{"n_layer": 13, "d_model": 160, "n_experts": 32, "experts_per_token": 8, "d_expert": 64, "d_shared_expert": 0, "activation": "squared_relu", "moe_layers": [0, 1, 2, 3, 4, 5, 6, 7, 8, 9, 10, 11, 12], "router_score": "sigmoid", "normalize_top_k": true, "routed_scale": 2.83, "balance_loss": 0.00256, "balance_bias": true, "router_logit_norm": 1.5, "n_groups": 4, "groups_per_token": 2, "init_std_router": 0.0244, "lr_router": 0.00126, "vocab_size": 8192, "norm": "layernorm", "norm_eps": 1e-06, "tie_embeddings": false, "optimizer": "soap_variant", "lr": 0.00234, "beta1": 0.95, "beta2": 0.99, "grad_clip": 1.0, "batch_tokens": 32768, "seq_len": 512, "train_tokens": 252800000, "steps": 7715, "dataset": "wikipedia_en"}
Below are experts of layer 7 (counted from 0) of a mixture-of-experts language model. Rows are named router (the router's row for the expert), up (a neuron's input weights, with its number), down (a neuron's output weights, with its number) and show model dimensions 0-159. Each number is 50 + 10 x the weight over its row's rms, rounded and kept within 0 to 99.
After each expert's rows: "comes after" lists some tokens at least twice as common just before its tokens as in all text. This comes from a sample of Wikipedia text that the model never trained on. Tokens count by the router's weight.

# expert 10
router:29 44 67 38 49 52 46 25 64 48 47 49 47 62 51 55 33 52 50 56 40 47 62 44 43 43 57 45 57 75 55 58 42 22 37 66 47 42 52 53 48 52 44 53 59 67 57 56 58 29 58 46 59 53 49 47 38 35 54 48 61 51 35 73 65 46 64 40 50 55 65 43 51 51 50 38 55 46 28 40 61 67 70 49 43 41 44 52 62 43 58 55 57 64 52 48 57 25 71 65 44 35 57 44 48 41 49 50 54 45 48 34 54 41 52 55 59 45 43 42 56 46 50 44 43 43 34 50 65 42 47 73 62 51 53 61 55 61 54 39 57 58 49 60 65 43 59 38 45 39 42 43 51 52 51 40 35 55 47 51
up1:46 57 65 64 61 53 51 59 38 56 53 49 48 44 55 57 43 51 49 50 35 44 68 57 48 59 52 29 52 56 60 47 49 56 43 64 57 58 29 39 44 72 56 49 51 40 46 43 48 33 42 49 53 45 67 55 53 51 33 56 37 71 60 51 65 46 49 47 56 50 53 45 30 29 28 48 46 58 66 29 57 36 42 48 42 57 61 59 45 32 38 56 39 63 49 43 33 38 51 49 33 63 34 53 47 56 39 56 54 49 49 58 47 36 51 58 61 45 49 51 58 75 43 44 32 66 57 50 35 39 33 46 43 40 66 42 58 54 51 49 48 38 46 65 50 44 48 64 58 44 52 72 59 48 58 67 62 55 37 53
down1:49 43 44 47 67 40 55 62 30 43 38 58 53 50 51 34 46 43 57 62 73 39 43 46 35 61 44 49 63 50 42 35 58 42 46 49 54 57 47 64 42 43 42 50 40 51 74 80 53 68 60 50 30 60 45 58 37 67 35 48 60 60 51 52 64 41 32 49 50 48 49 42 34 47 52 40 45 53 44 49 58 40 46 64 29 50 37 55 49 41 68 50 45 37 41 57 62 43 54 60 40 45 41 56 61 53 36 61 50 60 52 40 57 54 43 55 43 47 71 44 56 46 57 31 62 45 56 67 56 55 41 47 60 32 61 47 55 57 42 44 57 48 49 53 56 27 48 50 60 41 51 63 63 52 55 53 61 47 25 50
comes after: " |", "-", "|", "  ", ";", " 0"

# expert 3
router:31 44 53 62 50 58 47 46 49 55 71 54 47 51 27 52 48 58 58 40 47 39 40 53 45 66 46 49 67 55 61 44 59 52 42 72 62 53 45 54 55 37 29 54 49 47 44 63 71 46 58 56 48 49 64 64 45 54 54 62 59 24 42 48 46 44 56 40 51 51 43 53 62 64 59 59 37 61 40 50 46 53 63 46 48 71 41 39 51 36 46 44 66 48 49 58 64 54 49 50 37 55 60 53 42 41 56 46 42 32 51 54 40 45 60 44 51 41 67 41 40 63 70 64 39 49 43 56 45 31 43 61 44 51 66 51 53 58 40 64 56 72 44 59 49 41 73 30 35 50 41 41 62 43 41 35 41 57 45 55
up1:59 58 53 43 63 56 48 46 34 58 40 72 63 51 50 71 52 45 45 63 58 48 44 42 36 69 46 46 64 45 44 54 46 59 28 41 50 59 40 61 36 42 54 56 52 46 41 47 55 40 43 59 46 56 50 56 59 60 54 51 55 49 55 44 43 45 56 68 58 50 60 46 61 39 41 56 31 60 56 47 52 41 51 39 48 45 42 55 27 36 39 29 41 54 65 42 53 50 36 50 39 34 45 33 43 40 43 47 64 54 57 69 45 35 54 61 49 48 31 56 53 52 49 60 44 62 66 55 42 50 36 48 44 37 61 34 50 31 75 43 60 59 51 52 46 53 45 44 37 56 43 61 80 43 55 72 50 57 55 62
down1:66 49 54 28 56 48 56 48 46 51 51 63 53 52 66 42 26 67 49 54 57 44 50 46 50 69 59 50 38 36 50 73 60 40 50 48 56 38 61 54 56 54 54 66 59 54 53 33 40 56 55 39 50 37 50 64 44 53 49 43 54 35 59 67 48 57 47 43 70 53 49 31 53 53 48 47 74 48 29 58 44 46 59 49 52 45 42 44 32 42 43 45 48 55 51 48 51 50 68 39 55 46 63 58 46 39 31 49 44 65 40 63 64 56 37 59 53 51 44 53 33 37 45 44 53 41 48 42 41 71 44 44 45 51 47 35 50 34 49 50 67 76 52 58 76 50 35 43 46 54 59 49 52 57 53 46 30 52 35 42
comes after: ".", "=", "\n\n", " (", " \"", ";"

# expert 9
router:62 53 34 35 35 41 45 42 55 37 52 45 35 47 53 51 56 47 68 48 33 60 66 51 53 66 37 31 40 40 46 49 50 58 52 59 54 53 59 40 45 48 58 54 42 39 69 45 62 49 55 51 65 47 40 59 62 46 56 38 45 55 63 49 41 43 63 38 61 39 59 50 45 48 50 38 63 41 42 67 54 43 47 64 46 56 46 50 66 58 47 35 37 52 38 43 39 44 61 54 47 42 39 44 72 44 46 49 58 55 53 66 57 37 25 62 54 35 61 55 50 72 50 52 47 51 32 47 57 40 35 36 52 48 34 52 54 50 39 49 69 54 41 48 68 54 55 54 44 50 42 45 75 59 44 66 34 43 71 65
up1:61 51 42 49 59 58 39 54 53 48 45 55 43 49 40 62 52 41 68 52 55 53 65 62 60 42 49 34 62 50 64 48 45 39 52 52 60 51 42 43 44 63 50 38 49 30 36 37 49 39 28 47 50 46 49 46 20 57 49 42 33 66 49 47 62 64 53 46 47 44 39 46 55 42 59 47 39 58 47 42 44 30 53 69 47 48 60 49 55 57 39 39 59 50 42 33 43 39 50 63 38 38 60 69 32 44 64 60 79 50 56 36 62 35 51 70 60 47 45 52 42 47 44 44 43 58 37 42 55 71 28 48 47 42 61 57 57 59 58 44 43 52 48 40 45 38 51 65 40 57 65 55 39 43 42 61 41 42 51 36
down1:51 46 50 53 55 47 74 47 45 62 59 61 46 71 47 55 45 37 44 59 51 53 53 51 69 45 33 51 38 69 54 58 55 40 54 38 58 57 41 49 53 46 59 35 45 48 49 50 26 63 51 66 44 37 45 42 45 36 51 46 40 42 50 49 60 36 48 56 50 54 60 34 49 68 50 48 53 63 60 51 53 48 40 82 40 38 50 39 49 47 59 28 44 66 44 38 68 56 55 56 50 59 46 48 55 52 42 53 82 56 36 44 58 49 32 38 48 53 41 30 34 41 50 42 59 47 51 43 65 48 58 56 43 50 56 55 41 56 47 39 55 51 47 60 65 75 61 41 36 49 46 50 59 52 52 25 44 54 47 60
comes after: "\n", ")", "-", "  ", " 0", " ="

# expert 6
router:42 45 55 54 59 68 38 60 39 56 47 70 54 83 43 51 47 53 46 53 47 35 35 38 53 59 40 43 50 41 31 52 50 52 46 45 55 37 43 40 44 42 54 33 67 52 57 34 43 39 36 54 47 40 45 42 45 60 43 55 40 45 59 50 58 42 57 51 48 59 64 37 68 53 55 36 31 56 42 53 41 72 60 52 62 50 65 56 43 47 53 42 42 53 71 47 58 48 56 69 45 65 46 48 44 54 53 70 39 38 53 54 65 47 69 48 54 60 58 48 62 38 52 43 46 16 53 43 50 56 44 50 29 62 59 62 53 34 45 43 52 64 50 43 45 42 58 52 28 48 52 43 48 40 50 61 61 47 51 50
up1:53 50 61 59 52 54 29 65 37 48 61 59 59 61 35 48 37 41 58 49 49 56 52 58 66 54 45 51 46 50 49 43 43 43 57 46 52 51 51 41 32 59 42 30 47 55 47 60 20 65 47 59 50 47 74 49 46 59 40 68 51 64 58 39 35 54 42 48 57 40 40 40 55 56 55 43 58 34 55 63 49 63 31 39 62 57 49 45 50 39 47 38 30 27 32 37 69 44 50 45 60 59 39 55 56 54 51 41 41 60 70 56 47 58 43 32 47 50 43 59 41 41 64 52 48 42 51 51 56 34 70 47 51 37 30 45 58 55 62 51 60 41 45 43 41 59 41 48 40 49 54 48 48 34 53 54 50 62 68 33
down1:45 43 39 46 37 55 57 35 48 45 54 59 58 36 54 59 53 51 61 33 48 44 51 63 46 55 37 69 67 53 44 55 48 53 67 45 61 34 38 37 45 64 42 48 41 46 61 29 39 33 63 53 56 43 54 47 52 45 42 58 66 47 46 41 57 58 76 48 54 55 61 44 51 41 49 62 57 39 49 40 44 62 73 36 47 60 33 49 47 52 64 54 38 37 47 55 51 35 37 61 45 46 74 44 49 48 62 42 49 31 67 61 33 34 59 65 56 43 58 65 54 50 66 42 54 55 52 48 48 40 60 43 29 54 49 29 58 57 54 53 60 47 34 55 55 59 48 70 49 54 54 50 56 41 55 40 49 44 33 61
comes after: " |", " (", "|", "\n\n", " \"", " as"

# expert 12
router:42 41 64 49 52 62 46 32 52 24 50 53 52 65 50 56 38 51 60 46 52 43 33 47 55 43 46 46 36 49 42 59 46 37 34 66 55 63 34 44 49 36 39 38 63 32 64 59 63 36 54 53 61 58 34 52 48 43 55 36 39 55 72 56 66 52 43 44 49 52 57 50 48 58 59 53 63 53 36 49 63 43 63 53 41 34 43 43 56 54 49 42 51 53 54 64 38 23 67 66 49 51 48 53 42 50 38 47 58 47 47 50 69 39 54 45 57 57 62 39 50 82 73 56 61 41 50 54 55 39 48 49 66 65 44 50 47 50 59 46 55 53 47 47 62 52 43 38 62 42 50 51 55 62 45 71 40 65 50 42
up1:56 54 48 46 51 41 48 44 34 55 44 56 70 64 52 43 56 36 66 49 42 45 47 58 54 55 43 45 45 48 34 38 69 61 28 42 54 45 30 47 61 61 41 37 56 71 57 38 52 47 43 60 42 41 62 47 66 46 43 39 50 47 64 43 47 43 38 47 59 50 62 62 59 48 62 50 47 59 56 46 51 34 40 50 42 58 55 55 40 45 44 51 37 51 42 39 46 56 44 63 56 42 30 40 39 61 61 39 59 47 45 64 63 52 50 41 54 73 32 57 47 58 47 61 28 75 61 55 54 62 19 36 38 34 51 39 61 49 44 51 48 58 46 55 48 55 43 63 50 39 58 56 54 56 60 64 36 63 61 60
down1:74 53 61 38 38 49 51 51 56 44 60 74 64 47 41 44 56 54 48 45 47 35 53 57 40 39 39 49 48 50 30 40 46 61 60 55 41 34 33 45 54 49 44 56 50 42 40 42 53 59 51 51 40 50 52 50 36 57 36 58 65 51 61 46 49 51 69 53 32 50 37 49 25 60 63 52 66 63 54 47 46 53 39 57 49 34 53 37 58 43 51 50 35 23 66 53 67 40 48 49 56 35 49 32 49 63 45 68 63 51 36 47 63 48 67 60 53 62 56 58 40 62 60 46 40 52 65 59 38 44 50 31 44 71 39 48 54 45 52 53 50 58 45 60 59 63 45 61 41 43 55 51 28 40 50 57 46 54 43 59
comes after: " |", "|", "  ", " (", ";", " 0"

# expert 2
router:34 48 39 47 66 63 43 45 48 62 60 54 54 64 44 44 26 66 57 63 45 61 49 45 55 57 63 44 51 44 64 46 32 54 47 59 68 26 48 55 61 44 53 33 70 47 49 35 43 47 51 39 56 57 55 58 36 42 56 55 61 44 36 62 67 47 63 50 46 41 62 56 60 38 43 51 44 52 31 46 50 48 56 56 57 37 57 42 55 36 56 42 71 46 52 43 53 56 57 50 50 47 60 61 50 56 47 61 55 66 46 57 61 43 36 56 43 53 76 32 53 39 59 44 44 34 38 62 47 41 59 66 52 64 30 63 49 63 43 50 40 33 62 61 44 58 35 36 51 34 35 56 50 41 49 45 45 62 46 57
up1:61 52 35 64 52 45 48 57 30 64 53 75 55 64 39 50 47 49 33 52 52 35 63 59 43 73 34 57 55 55 42 58 38 52 47 41 59 53 56 40 40 55 53 34 39 52 38 40 39 46 56 58 40 34 40 58 55 62 37 37 60 53 59 41 54 43 52 44 59 52 50 64 61 44 61 39 50 60 58 46 65 66 43 53 54 60 52 71 31 52 60 58 45 42 57 42 59 41 46 42 53 51 40 41 49 47 41 50 46 71 52 58 69 49 52 62 52 60 46 50 35 50 39 42 34 46 59 64 54 48 35 42 44 49 39 40 69 48 42 45 39 74 47 30 57 53 45 53 48 42 48 70 36 53 61 50 60 35 58 29
down1:40 42 42 63 43 26 58 55 63 38 54 38 55 40 46 52 50 72 34 59 58 54 38 43 64 57 46 47 60 59 54 61 50 56 38 46 68 59 53 58 50 43 65 41 48 57 43 47 52 58 37 78 65 59 45 52 36 55 68 63 68 62 56 44 41 51 54 59 49 40 45 42 49 70 54 63 56 42 42 40 40 61 46 61 47 39 50 33 57 46 69 51 72 33 34 59 50 34 34 68 37 36 59 42 52 48 44 52 42 41 45 49 55 62 48 53 45 46 50 57 68 46 44 37 44 37 37 67 46 44 56 54 46 36 45 44 48 50 60 50 34 33 38 46 40 58 48 59 39 55 48 43 43 55 66 57 38 48 42 58
comes after: " |", "=", "\n\n", "\n", "|", " ("